config = dict(
    router_score='sigmoid',
    balance_loss=0.000778,
    tie_embeddings='early',
    optimizer='adamw',
    beta1=0.95,
    train_tokens=422200000,
    steps=3222,
    dataset='wikipedia_en',
)
Below are experts of layer 10 (counted from 0) of a mixture-of-experts language model. Rows are named up (a neuron's input weights, with its number), down (a neuron's output weights, with its number) and show model dimensions 128-191. Each number is 500 + 50 x the weight over its row's rms, rounded and kept within 0 to 999. Numbers have three digits each.
Before each expert's rows: a language model's description of what the expert responds to. This comes from a sample of Wikipedia text that the model never trained on.

# expert 15
French and Romance names. French and Italian words and name pieces, accented letters like É, é, î, and France, Paris, Jean, de in titles and places.
up0:429547510475376556479492457503454504543395486464511553468435509496476440451564526489500516525456535506509519458486466488555447486464463471496400453438462465555466491462527560617528448463444487
down0:452595519584441494458419478404456471432435528529430487425503493467468568531476472514490452454527488495475516539519604403584484402515377365548428455467484468533550498505572524504519466395437505
up1:492609495411457465470537459536459565505403416429489503482510413488586476622489550543459505456431491502520506564584448477518446565478525606500450513551622549512553588581494477567511377492429518
down1:395495427485491470400547574579483462511609443506594545442509476454406510514483459499479423461433415511555451517476496481548498418531518421505433550485484519492603467514513464563547529585522514
up2:465571520555450519500473504496511477469473525581470532502562599425504528506431577508566516602416444477487523531398438486491477464543581528452542530602578444466584479484510525563585549528427479
down2:434521454539494486519530544522482510479528508529510415511463495497522513486543436450505583454504475586443507489508495425527496523575479479465520557459442517498509527495496500522503498486621514
up3:548490414609447502540587452582477483504547577457516468396466525484496487519619563524429510563474466492541425568495500466467484494553567531412476451607557449515453462459457504479556533383572426
down3:573563593529474514551485476507445555438522492524500501539475602481517370492466557392409517454498479532486522482554474462494553499495463545538474491590492547524516440549437469594468535500524522
up4:516418596492564512535469548532431491631508528494412443528446486552412554460512504392424647592469523482615508598455500439476500550500470508434476537527557436660502522486604415618570541445577498
down4:508465418577436538470631532511562487513574564510499593502494501550542478505452379464418520549555471473491547478456463535459539462430451455535527542601521524523462385492478513561533477464563583
up5:498470498519587468547519516433612568509473504538425475477526503496519381444472563446439425431488434501625587517535401420551429475454464504441479425525501536506466542447531558489494514532510531
down5:542465498458549519616590519420523399600474520504568510474489540503506598487507532436531554425509534567528632514488491492444512444520407563432419511442504450543552478474527551503528501510566564
up6:532534507493561572510492506477579611548406577471464571444413471499491492455547522511648479528551466414474531592462503450518533486488472586505503495514463503457583456464447486501462496510486460
down6:496461434411540538532449530506473534502496464522513573403481470627468511566534449515501495568522586595485441559545459497390468447492517511481557522583500458505485516553472576381485507541451466

# expert 17
Titles and Middle East. The or the inside work titles, like Shrek the Third, plus Israeli, Gaza and Arabic al or Abd names.
up0:442566568519433566408489467464475471525435543611446544541432490475430421468551519465534457456528479526518485433524529493566504489469454470529430480463457510516482520437520531581535466474498450
down0:481599443510457436388443540517451456505441441530445471455502463486498602439522448514453530536451510503558456438551609490492478527559621530519384542499543466485521482465487514418541500578529448
up1:399597519478424417473514448571510565579466444477468528508485458533479467592536571562484560458497525541545461546669428461503446569421560551547452507522566524584525523497543511549514464446386583
down1:440507436530549463487493508496495535449478511586506532495559515517478528481490419506560449607485487499571446521544491426561536526525590478475431569591572531511609502513527398517465404494508529
up2:474500414523468504522479507539551552497512535510507482438453557466480536540430599452587562614473440485486498525467491459469517495452537525424536487569550420424559536505498500565504513505443488
down2:457568498610530444425433528502510457511566538467544544521504568495535557528508487390522535503483535596443485477576515565523446586506540444491497527408447407461479526475482571533498508433529485
up3:583555469546534520529567461561527545425513580497535458393445516458498489531523586492410488495493446491577503510559452465474512489557591496432462501540528394510436495478358514452551534407561457
down3:581452548479550467460423561483546548629508481551523425443506569603553474532441568495557507505448561418495465502519541451471514516554491520560567549457494445569502439578480432532467493497484541
up4:539432540447568462450453544532492516577555435512520354492511572596508544464499507459454617586548481472525500505427507427420464551520525588449528544562492368555458537465587430559530557410598515
down4:472493469398455460506547510547548553421462532523406543403544458508519435503423609510464549493503528440465539485533507536539524531502511433415474513590520535504509496406486438629522464562411482
up5:515440493519563487559530552463646530499525493511518484443569551517534370493497477498524457433488507444601587486503371497535451486488449448443473463581501479517530514493549562490524531579479513
down5:562555507490499519654469476401598418529580450557602485544501450530523569478516519481476459526482492495369498482505450498411464472522435476491419576455531499426525486514541518408392525528545508
up6:554581501485524544504559480525573597507442573361521583493513463558516505442479532464529484568486428445428520545549494460530547497504387553488489515535441482419539440424498487551471502410507500
down6:450443433405573481478446506396504392459515505449552421543438519520463480468465505509469596533510499618544508571535475554462387505502489469503563583522552524542482525410574544474466518530530404

# expert 26
East Asian names. Pieces of Chinese, Korean, Thai and other Asian names and scripts, such as Hong-wen, Ch-ong, China, Kong, Thai characters.
up0:471600515418369568446493411437512494545468511547527526495474576567468405532529556557584484522462521560523483448526477484517485521498490517565481473479444436573507497470558518646546443464528442
down0:467529575491561549403507574577408524479560519513538516500477528498541556425513435512445512462413420496581470482446548538545533575530536523478450587559531571413575482528543518446536556428459408
up1:473583490534413446518469476571531575511413441492540460468513431468592447570463540520404548428465565570507482504565374495555544563421522594467512510501532549525568544527501506537521397502486509
down1:524491436511523518475510498474511533484531449536480494364520467461473512534479522559476493549542562442550458546559510485507503501512568477426512476470561519412586426480536517539470555514427515
up2:499501435574474475489517523582529485515563526501501426476535580484456559497452576452612537564472426529473554517394453482454530487458568516398526553570533425468492481477505521505548526467411490
down2:438569562536419499473438500453567458500538468515610551496539444475456523522485499331473600598416487576477525479471512480440510465489530498500482499442505482424368476460497558465564461420502620
up3:534535445534516523536544461568507512518527596476578498431448530452498511492548579471417499498467496496581457509576440467445531462555541575428441430571489454493511431482390557451581512388567478
down3:491493490584398418546498527485533590593448555411516513428489441411479506610435469457532492463534457469403432467528532533465492580470387563534447507448450420540578546520511455565587531505516386
up4:562459503475574526465421519472488456578475438520515466536482545590426503443580536525473684535498459449538490481475535460462494547508475509482512471546542477548493513449569407579586537435597539
down4:494507478449523479557619448501525572424448515547497549508526417557500561521482461439493584567559418527465460386460446514540506515514515480484594540544526478528426562463532460504511484499511536
up5:478484430568502432623495551434536501534522420537505483480482531524485387419619544493439454431426457484562568537435455542553446609441514499416456424522463552499487463430528568516529526557464482
down5:535434532474550497534467487447457374513441501431588538442592582505516469458502440399520474426458479485484458482532454557442452555585469577425517433508496546454585453451446479510473599574493593
up6:444590524515545508485548482527501535549418628454528577494446511563578490431484524558547476597469485429444451581492468458501510514542471577526502519548500485477522424452496472534489446435497443
down6:500429544430458380567529542434438418481616551450504570436516538538439521474479447446500514583490540498457450559554467554467537493445560616434449578527550507546462512462474441433504532463509470

# expert 9
Foreign and scientific word pieces. Inner word fragments in German, Nordic and Latin/medical terms, and umlaut letters ä, ö, ü, as in eosinophilic, Luftverkehrs, polychondritis.
up0:492538516537385537469560460519482459525447497486531601495422491538517412516483530449492470496461584523481512497457455533528432491453445455471412403480433498535514453513548556583495432498473472
down0:455569505499487562529495540508485503462487542478533477481437514528530521540502545465476487491543454525476443489538583565472477494492494457511438524553574567644538516478558528525561525544602522
up1:421566538483542411488502456603589530499436436505541499591451418429556496584415534546485494434482535497502386549565419490520404509416469602510501516548620531580511544527530476538516432546397568
down1:447618473562458494505463541561443472463440526576527596488499460483510444522591493404536443532477508445559482487476518456625490537535523574368469529432524531552469519503489548514571454455462595
up2:455478464547478546467444450535557469500487550528475490496459592501447543528441552515584604591490486560490471518400478405507547447517569456391499545659531373451529438455526547508614520491356494
down2:491603475449458472582482534541429422529529456427469530494466516451558496566474526495445523475545518596428482527454540501550463571594523483492598531503526492451522563570520532413495474511475526
up3:563539469579519531586554473556510549443532628506525495456482499490478437519569596466439478521495485490537483569549457521509528440567569555448429469540542479473509488503398479438548528406498398
down3:433422634477532485579458540526496470453587479505512516494554469561518485476542483382435489511454439490495453486641489533525552574486459576538493498616458457516430476425457505509504494454559554
up4:512459528462545494495502524547502514636516453494499428539536615585486524477526551496458590603568491474452468530495515428466471573523535522512519492524546478598541511485559407602481563460599494
down4:484540455518519454485492490596546516579500530552481630441506482442433472483526534461545564609569449366501482476525387581546484502497526536526529474458468676469433423433575467498530562470470534
up5:492474488536540474501519451498577487512513452511474546529587528530561403461491535486521484438448440432542571519554379531522469483456507485459435480539450499486515444479480571521529550576475587
down5:557379460496585493508500411448487429508480426512487511528528655574506436583552520452549507448532519545429522488519521463479465489556435494475484556597552438548637554373502492479395523568517545
up6:561544472511493549498541491617532517475460555416479552462419512493510504479440543537637520560523444481387442587499548471557507496522498585466513489516487486422572444505449488514481440416387518
down6:540513450431444471528520457560549422529462534452481520505466511504453550586534493600512573531457545433521509531517507588489540528464473534491491544526499462572532415521454563408495459454456429

# expert 16
Websites, citations, publications. Pieces of URLs, ISBNs, website fields and citation punctuation, plus newspaper and book words, such as www, 978, Website, d in databases.
up0:477546513497393556423464444441473424498420535529493530490421538473510460472534489503540446475479498571526532469527476483539485518504454476460471440482444425536570490481532530605505440412476463
down0:567518520517449485478485541503508490515397548475543499409489583541505517485536520538453501537474480515559543472510457520534483506439522401458520504540513559542534416495537551526487480496604418
up1:417559450513471434543487467551565551507431520455507530486529440487594464580515551527466513464500518494481474553637391462534442560419544563460458502511607561561507536470489461571537483452391533
down1:426507458496487449415575466449490493478499539538517469453556551495476481458543454477502608479409535437560513496551457447496441484468610467447517528501592568554502478469432430599499484524391600
up2:494524457561457503510490516561506530508505527524494487452539535433501543472519560463532554575487417517483501523404444515458530519448544514397526488592531450480538460517442586547566586482444476
down2:474468454560547482467467558504593482563520589478588592472499503463491608488515591407386580541555502495502594483489472500515528617444492406455486595399479553480458509464396494478540464432524501
up3:536484421593483610553556454557469511456570582518481446442524527479516491538568549491380528561474437506469495531492449498454561522589586561397441503482576459463482462446380478436552554478514460
down3:479474467510485552527449496556437487501551516470539533399588444597572634577454571446491467551533486493520476470473578505548519508545459546535518582461535404423430535566472498424531522464474493
up4:479450527445587550508485552500530570594460523502490411485462543555467496537517572479451568569518446463544497495477486460376489622566483510509520572535505430578468521488587429613591528466620520
down4:516518455559484459450538537554485587426523571490509567506466436502468484555572479516508577465578574479478553407506519581453496480501491479449610551436485541511477420470469520520475549518430536
up5:513494478574500433562565525490502505556513508535528545509522525532509326470564532578499467402530447477625550494522382518555440512466495487390459514628520474546488509423581535477529552506514510
down5:485474519545537455634412477409474438530535407445546560570509541466463557468512584519492475517466480455536550592509430548450554500533441501499472583503564491420506459539503548379506585425452456
up6:459546518538500521517488500463542563507433554427509586481437462488544494513511508501561506583497440413401456582493516434451530454580449590549543502498512472465558440476459491539466461442483474
down6:459582463421407568526459537508541496491523491558462557517477472525429598468550630442501454608545468446528510485507448534482491512558478505530434587566570461665426451438461572460512485451532426

# expert 5
Science and academic fields. Nouns naming scientific fields, systems and research topics in academic or biographical text, such as groups, wave equation, climate, research.
up0:437527553490445493385494409517489492561470548530511498493451548532519397516548536548531473474497542536444507468502505517577491532466486448538442500493402493550493522485578544646518446435484460
down0:550526486497528463425480575503559462502491544448450520485408462584519518471492473550408464476467559485604485438542492481564435573516437510422389421563437515483531528497499592430513437458484498
up1:446571489514409440515479432625489516554461454454483555462558460487561466585520522564490530441492544498501494455620467514548455535448464583471552532509595562611463508498510504529516505507492533
down1:463548520574487516501483513459486571497407405468563555483522467467386547498573512485569520473545561590525474540565497466480499590549673556412533516473489489465503420474581472549549489429488424
up2:412474479556457551568464518529557495524515522526486515564454504472507553487494554454486602617493464518475476554425475483502509471523526482414526496521550413482533533478487575543554540551408473
down2:452557450490506516441495612557582513522569504526450531535498492467518507614536553381495603557424500559510508431504613586490527482547568421491519463410461526448457432498482499566454453538462622
up3:559518453593509561615510433585476416442580548498530453452498528442526455531552516509424465590478520500552496500578450484524481443593546506452533510555553415459460465458396500462523582453583457
down3:569549525466516427514446469529505482557538482480485430472537573549508446476627529522494499568385463463512541519569547409507527475536546571541539532532429461640440488479429419530457567473452566
up4:520397507433543536461446551496460516572546495455445395527470595538442467449542543536465609570538427468518483537442492430457445533531453516457570536547542462537522468449616436625535595447571567
down4:529463491507519500485526648496444477584438540514572508467535502548482470534564496475589523550575466475525542531518452569560505553431523444581571546507525548518444466437592466491523475445433482
up5:519521480558458501540589516508554505527505457519451468475495494529458429477555561481483438400500478516584575470490359463516416551438500463445474508559451522559458462366531541492498526553504509
down5:480506498490521499557485479468462387520534499488561481551512441408522581604488452423562501568457471523559548463582523503451484453516432454447511562532502532572549584456489496507593531498550556
up6:519562527518548593530585460567528600512390562412460564531474491495500506507505504489540450557453485416356469514502473514481475530521468534537538508514498535450562419510454451539475471469506408
down6:516496539461500506594442480471527409389611576412527483554440562522441495491460464451500476521422490589506527618426456508526476481446540471495507562534523514540539388501455568373550475535577422

# expert 21
Japanese names and text. Japanese kana bytes, romanized Japanese name syllables like -on-ari, -ai, -awa, and words Japan, Tokyo, ō in Japan-related articles.
up0:390528576535373520430473449510513467549448545528536553522456552545467437455497555471482502477479511601509432425513516534523464543454491490549479459501441483600551442519588543585529397437480448
down0:524525558554504505437420520598531519507469412498450473449456525586521563521535392545369388513442448550453465480467512449517488617572555399469462482498539606561563399483542506421463489455513530
up1:429514435514455434545465390574488547520448471475493546581545396499582435521473564581445522423491504511526452481567409418535482543396512595508445463507602537537495528570490510550502453485445555
down1:464466520548454568505572485503447449492448486439570466493591409567448499537589436509517433478422437392470481496582420405473576485583490489453440454485554516514499462439473461576534491480437573
up2:503509461534517481492522540524492548472543551524492487470501563402453542482443610484606599555467478480476543561409433485494565481434584494402457494540562471478501502436497542523535537473421468
down2:441597569546485521525441521516459530473493535439515459540478521479419579517456550495601521533489597560496498490446649511495489515552489465554504499458464565525396495521405420438448580480502531
up3:511518457615492493580553482613570456504562520437496483445469537539541509447571498457412519563499428545517499546526472513466555522552536484421413501510541420469465460509379506427565523423545473
down3:565502515526503522487522587528469476464538458494546472509486558536546408516688440401511465570535478483527553481554568505512437545440422556374460546480461492540448542510516454511481497522436615
up4:558485557393535501473462560506476462546521451471514427473481549544468454453553545485455617548488498415546522602478519395489488508498510512437539519510517356543509511470605441584588574458595478
down4:605466489515507472488509573564473445455530490486429497426562434508539499599535507501579538470515492467521464515492486473489475590467481418514505509514471504474436588524481483465464523421475435
up5:500464486593527453592547573463544519505472480499522506474608561475534409438551545489443452430476482458589575508512369477514491483419479493394441427586437545546477495461522526538492490580483505
down5:546527538483477542518550465474525444531535508560544580514480558458525550461539562451517484463467505491489535439543526482453478593589434528474456477480489578507547487507525544399430529483404595
up6:510548540531525596534526484476532539553404591453531556523455485538509511471466543559575470556479484429445496507472489541525475551489492575529515568577489515511545491497477504514481453434494463
down6:427464445538473384529407429466446494477508446405544473529509542444385546489486528437498450478477476534523454675461499447526522481472527589480467473515487506529495414570536513511553483535546431

# expert 7
South Asian name pieces. Word pieces inside Indian and other South Asian names, such as sh, ar, ash, Raj, Singh, plus non-Latin script bytes and diacritics.
up0:452547507490404561439478492478532479514413500624469527446417542503540445496581518462572484498497484503523553504496441487529462550524475459566408498497419512594498433499452524581463441460500382
down0:450480553599534526479456454538491503557418511491463522506402473548531525523492416394481508491536434522632350455460530558525551522560512517423406422449570531503501502455517510592511502535533508
up1:400560502521471411526465491626515563512425449495523474502493419389550504573521555573438497491475470519474461604653493492494501520370519536391416478529588534543509522562527515515536434520409524
down1:503573505489469430504424492456586517439499526591530405425453496514470493509475390497459502478467561462433488480508505570538436530520562545486498600558504554461590463534467558557521459529460557
up2:468469482588499570511487492487550484482503508487447504475584544429507523529433650477591563524459435525432488479417476440496571539527561519477509501567592388466512504496520553506545543465378491
down2:413578435497491490586470539481450432533569461431554483430550466487471435574450490438505473564519511576482473561570562524466500496480551441522486564491500505455431454543511479571529549453449555
up3:526520455581472530583563475598545516493522590539476471421437509461496482514555538488405488541507446480524504504477412428490526469574567480399444482532562501495439469505341531431588597448599478
down3:577526467484534542491514495567464436487505533520597586496561536517489458577500416436372540551493497514486546528478510431424416568485481597547502542523491447558488539466475437487489553502526492
up4:533484512413495541416493561449530458569462434492449511522538574578485475457537546515423649594530462456508525472529506423441470547563476522452533514515516437543510516463538388570466555483583509
down4:559551543467470520544551544561486566459558597486482543404475391448505521417520589545493559509511495425506539419447447540482434499466383542532594616503408637454443511501520536490570496531502434
up5:536510477538533494521486635509594568506549483579494505460524497568495392442565535424453449396496510496594542525518393512478459543414544492448451384560465501513456493506572520501537497554448560
down5:563559558474531536568462415517504549577459456474569467504519498507499577462448476376523441497488534493483513447499512526578428538533478461570506533563548472533519507475449422424431548524465587
up6:508547512484540523416498481555523615523433580485485543502472475483562442458439522526579498577470503405391554573486510500529478527533468526524531565487499522426569432439501481507492463453522416
down6:551432552496583540541491480484581458564465528523487553456528527487506491527469476574514524485442499467464582534495435554422436466498434395448545521459464532527447470482504513428545422475491462

# expert 2
Degree and comparison words. Degree adverbs, comparatives and stance words in argumentative or quoted prose, such as very happy, more difficult, less stable, too.
up0:419553561476402555370494492480535475523430534490565515509427564524475426405520543497513469488551491576504460447483494476522510527452464536516401433440422414543529468494571554639498434480479423
down0:460546537516448569480424574483566543564452529407505420439389551433438564532429462464494461472535424559561500442565642457599460455499519463486457534446455601385540484537522507516473450610486480
up1:450550507463472430525543458608549614531428493486509546567472486434561509596477500526436594507493550521508447472658431495479415478426440537467496528532548498561495540505473531536481489538522591
down1:356496499558442518447474512495586454425467507496491525441428453501569507535458492445553541523451489437521496541494437473540521422493493474550477497479535519478598329444522502525538424408493578
up2:514569465533435517492478527580507533555488515495483531467451567421459522537470630468558605516470425491481512513419439492454512462494555532441514525531547462475574465458530586539580530446345463
down2:535504432462525501560498480545392514481576538499507510462458502455464396444544509447517514531429514527539527523499482474479421528441523497526529473446579579497461469398498556457464512394459520
up3:514522455557454571566516491578498507443565579532512486437448489459561489521571545437428495586457463501503510454527486451461557515612580536398433504452493480492491407476361532469525553396524440
down3:605509462474562467541446519543415540617493535495509500486496573531467422556439470526488514552444519470521486478476463447513450513454409624544489483539472451505475463543514396572536551456550539
up4:557463533488625506448445553537467479532524451477466425522484474628452493500494523472441619549529483514532453553487513391468434557515491533528538519504473419540545458497615476575549493426574490
down4:528351465516495521482532577519517579498512441500430477460514441524486506463416454572502605501522482461524454499497417542511438494486420531581511440448460475395438473435534538526515487451495458
up5:449430482574562450496542552454550535498477475543459489473557540507491392463573561524475437447497479508603585543538369508512445535435490442394394453540497546539499541508549556470490457597487476
down5:524559512456452553556435562421466433529574537575483459501525536483463473455598551404538478382477466544381515510536609499463442463496447568519562538442541496485591491392557451484475520581502526
up6:500483546508530544527561528514510617598400619386505577472430478501577503455518537491565552578474425404474393549461448515578508520504439567485543502505438447413537441443452491490454548462503383
down6:546568525482487498547502582446557481536558498516479491473508506467525466452464456518554528585479527594548531521379466615505528593387516511455431585577671542540570540461533592514475422430500389

# expert 10
French and Catholic names. French names, places and religious terms and their word pieces, such as Jacques, Paris, Catholic, é, and the the or of before them.
up0:457580527444397539460514426459463496543392501526498549548416612563464419499542529550546448531421536525493537432486509477573515556483462512574494466415504450550473489549530562621501477513477494
down0:448567620491462515500460546495472500507429495488489513434463557552491501447528432530585442431507497493605375454484488524539386513572484410506434413506494562594505578562502524460532366464441413
up1:433546514473439406554514478578486589496501510470468493520470400513543488611536491520396558475516530553475434503617478555460502501393511580483443429527610528537522551522484488545483449521506541
down1:414551514489480510490503461496541514494420545550438454488495544533450488440594462516471535493497437508450457570608474569482540530525465477453538541582537480470553472464480508501560536533427538
up2:460482471573456478531450524508559485505515513509470474467505537436478588513462563439570604559453391503465462549472458469455549502531524496432545481645569444458535492478503573493564534522396491
down2:494538537459604498469480550532578451479536559524514495554502577564486539506522560442551585464527467606441445424504497544483522537543469385494459554500414572471509463531462478464466500495532561
up3:535502364635521488544588511615463463475528567498487445408466542508546405487527545454383458566510505492582496589510412502514551488579587504458465470479582430467448491480428475473537507426528415
down3:477496540549509478570516512472430540426442487435468523511455485463512546525545488401564524520512555410374474481468475464522534444555483544493563498629480490555477488552489457565537428577542441
up4:537409564442513518496496539547467461553525440458499404489509594493507464473519493501429584541532466431542506581431474429506503539541520499473500607493538416554440526469607436535545544422615474
down4:524477510583540444577490510482530459467582508490425582410572416489412508526410483454390569612550428547488462504487433574494498535463558500488450639453469547505454447541427431495478552406451625
up5:532480472579554461552510560428552546478510505539479470477537542517522364463537542493464452427489483511613563464490421523548440539425489482432471470542528529543421509476526570475511459557474512
down5:528556430415530602585470488445469481527479457505451459544525581599522563452522505456444552466513534543541496506489537611450529536545447476378527571503538464475517473472445507394491569542457494
up6:472546558535518549577490515503557560537402626390477553458435450493505490459508499549615549574516456451459462571524500456506466507550473569479548484570470481496566540436419518523532512449531461
down6:482489396467551444562495535485518449533494469427514543444504516508404534505538457470510480543591497497496547519493410510510502534494505563464399570541465560590512431507528503400484430534488415

# expert 30
Quotation marks and titles. Opening quotation marks before song, role or model titles, plus commas and parentheses in music, film and performer descriptions.
up0:466553514470378542421495460497544545538499569547446513512398576550492453501495530524535445515530504537529465499486479447513434458444472495566385491450432519533483490445545530600507491475493467
down0:462588512569576447455364522552577437520431563521409486556426557456456539492487482476436411478550432529513537570556471549563464579564541458477500482450577549483490527487557573416492506501528487
up1:375609540519472399527525441625517536566434417459504500525486449508483477570535478579489531506527554547518451556594447504498457550438531569432548509569617548564503489513510540554505443495397541
down1:434592524499464348378404462527542518481407510486444540390559476474505581497516419472509495486469513480539409582464500532544539422540587555388469564578474477496546458441496558557512577543502531
up2:427516498539425573483528522551547478501539614541468501561485496476375551487474546478563603547468438521482475549429431477443547518457554525463476486581510524515518495467476585526515558489433461
down2:434498480512477517503423490553507510479505468580573501497421508415575508539534440428544583543495465521506553485496555502431430573431561570536474546470567550491517525584376538547511593436473479
up3:524479443582486550550584463550506483428476583475509470481411512493511470497553557462409505536476448468543485453546456477488523498569542555402419515538552461452433439468404574438573526433592476
down3:514512470525584469560446483593501597507445452597447475404432521440532489618492490465510533519422435511533506588507447434555526533481476530596506530599438526487470475643496472518552501520507448
up4:543462545453533515445471552500515471594536433517489450476463513537472480484567546436441605548518477510531529559414509428502501594530476547508550550504520444583488507482611476572576520448554519
down4:459347433564549462402544496534518458519513561424432492496480437513461515543502582501471477569597423464519499434489446567543442543447563531500554575520491613454527494521530442484516472562466511
up5:453441513561528463528544512409617510549502489569488533506505566522507392440540559496505413448455467452587520540538372535543433577402531439495417486555481525543463523433567564501493503542451523
down5:474475451491520496570460542399539352509535462545528530552459599572508497389544494478481478470591501517468481442547556486514516485495559443553509512432574480457502552466451528475445494536536418
up6:517551573548470570519488456479528500516341552411506547453485465500549475414516516531605615594567410459469534571489548493499536522567434580460547453527456482440576429487453514525508422450434464
down6:510540546506536541559396473493533482575517588456544541472419472520474488534564487499576387495532475560417532564529413583537477572470575530534555567495579488582541494525485560473473497475515431

# expert 25
Name-initial capitals. Capital letters and first pieces that begin personal, team and place names, often in sports or cast lists, such as M in Mets, Los, Larry.
up0:470525497439438559429540457464463456499441507572463532490407529553491421509604507435524462492496501546519489502477504428538497487525449503519473436463453504527544447492533552559478482515479481
down0:465584507553498491535410624519507537434550440521487467434423582507480446489445567513522459569548481484507526470482568476588375443603502533424465479404555571463614533470584501603452415495476472
up1:476575524489452471526476445596524575500453443456457464554444424461494502600517555544470528491557530510532411501619461476470420549444478558411414473522607528596516527494520509514531531520434558
down1:480468485466412507398490487490509563491459527542526500410534515482455581465558501508546528577566460465504505498508506467589530574473507450406534581531557534502505463515486517535491548494432517
up2:468507459532457579515473529506514463477483573527472516482473524473434547513454590503584547536432453519446498481393445500433527549478581492422512482591587414472517513499493539536555597498393468
down2:490615548465431409581452460601567562446573556513573503508515475511457505523548505465521492464450523554596521472479473505523534581510587492536530521515431517647483517511470612458535526491421553
up3:573514469564558547520553512574507517472494527521553443446439456513509514495476542456373516558431498446514487544575456471448540444534547518458387533515559483495460447511401511505529574445492421
down3:576468530514497575497462473610439554598567490583447449475485377502513493561404505487467464529440445525459541472544506405486488410466455532495549521573442396515452517439522560497488593504500415
up4:491518529442531537421506477537455478610495461460493419534498534573520479429534561456429613528495406453535464524432471425480441564529531564445466490466452459547499421491551370559603548446632513
down4:540407478613489446505505409533475516468461539477468416420576534549528484461519508520524512472561533450515517446501495538480572534603565524512495524511533538514429478528516470475472538492389500
up5:516491516527526457578516555466619499528524498587537482489489526514491382494530548484415445447472481496594609478500412491536430493429476440444393445557477544548471494506531515442464520565496522
down5:590476478445485489659556379474477556488583528516517467431549547535562478524554548460543440396632552463415509481423526563420557500480417532492339571524480562598431609494457472458487556546547484
up6:517591576506544528539500437562536652501432629452495581500485467520576491523520526599546480595491450414469441560492510469514497542591491648525523518491532444436534520453457509553459518482468446
down6:556479486471486532534518613539440473547552592517514556495480449567445495495491483491453485474505491662542488568541501553493550514445487506572513535606541495528522486505467465469526448532512452

# expert 3
Infobox and list structure. Line breaks, section markers, dashes and parentheses in biographical infoboxes and lists, especially relative labels like (granddaughter), Personal, See, Early.
up0:417535521483434555388481456470478563542505580569478552529444573494455471553514547504523451477493475573486429495507561445507497523460481540487454472455407522561516481514541599609514527465479439
down0:539587554505494486512386519465555500504505444544468456543472640487531530476457450558461539506507412507593438585462482571513529604528542602467494473524526536435483471489449586411558463520525493
up1:444594494462481459475501460556465549556416417514504524512488445459491493668504515545436573511520548532470428466617480480556425518412545598551496477535636477611541505559397516553516537493478582
down1:470578545536494515490465357464435515483434538525482427458514564449523549521524455497514521494482514361523497624533456497543483381544512556397554516553585535472457492561508578491530451490455524
up2:473509525558509534497479505541510502490514493514507527470499581469505530559442575467505602574477422496463540506446499460439515522507555493402498506586571389494523524493490572593580531514382519
down2:479487433521532480472459544541505502545499577494578513524473469375482552513566500388514604537426540581457552419490509564459390573443511432498556597517509547620426521508493497501439536551499554
up3:487549436560504587551639492612481528468505676501496465464429513456491427498510560546468457541483452472497454509568486494505493498522588503414399528562582453491457463504374533456537474409545432
down3:560494568507479514506472447482481479500523481528457433415498492594523460488475505493475510562402569491495447523496499547493545466543494549592498481500546466523437581425415487547452503564500460
up4:500439501452551525476530507510525484600532477460529495518528627589436493470522609513514607547540424488543445521454453415441418533510489560491479563469477479569482503495588520598492576420551509
down4:524520506524534460475649521577458538536519543497471494462492515467503451536535542489532523537545511456530441483552426533427434502402475606455532567534469509528542492519572521534526546500502550
up5:503550522575542435547517509455594486450502512582432484464527529508477364406556528482495439404474480493567568477543427500517420536457486509405456452591531492523464437452515543458509483534478528
down5:584525541494560510501555475490454438472546485582551495523590576510498492560462418422452371513447447516480544497490578463516493547493524482422539450533519496485538514511481503455546498500472531
up6:462568454542537538482523469555541613539441546427488539402445476526453488481500588515551477523526463446394479600488534445492510465510478520468523493497452484429519469458461497504533478483519481
down6:487525503489470561492465513489495439501461487546487632477479558432515590503507497520457556556458463534426533559530379529521567531582517648475500518519529445602457456436520540475486430418548440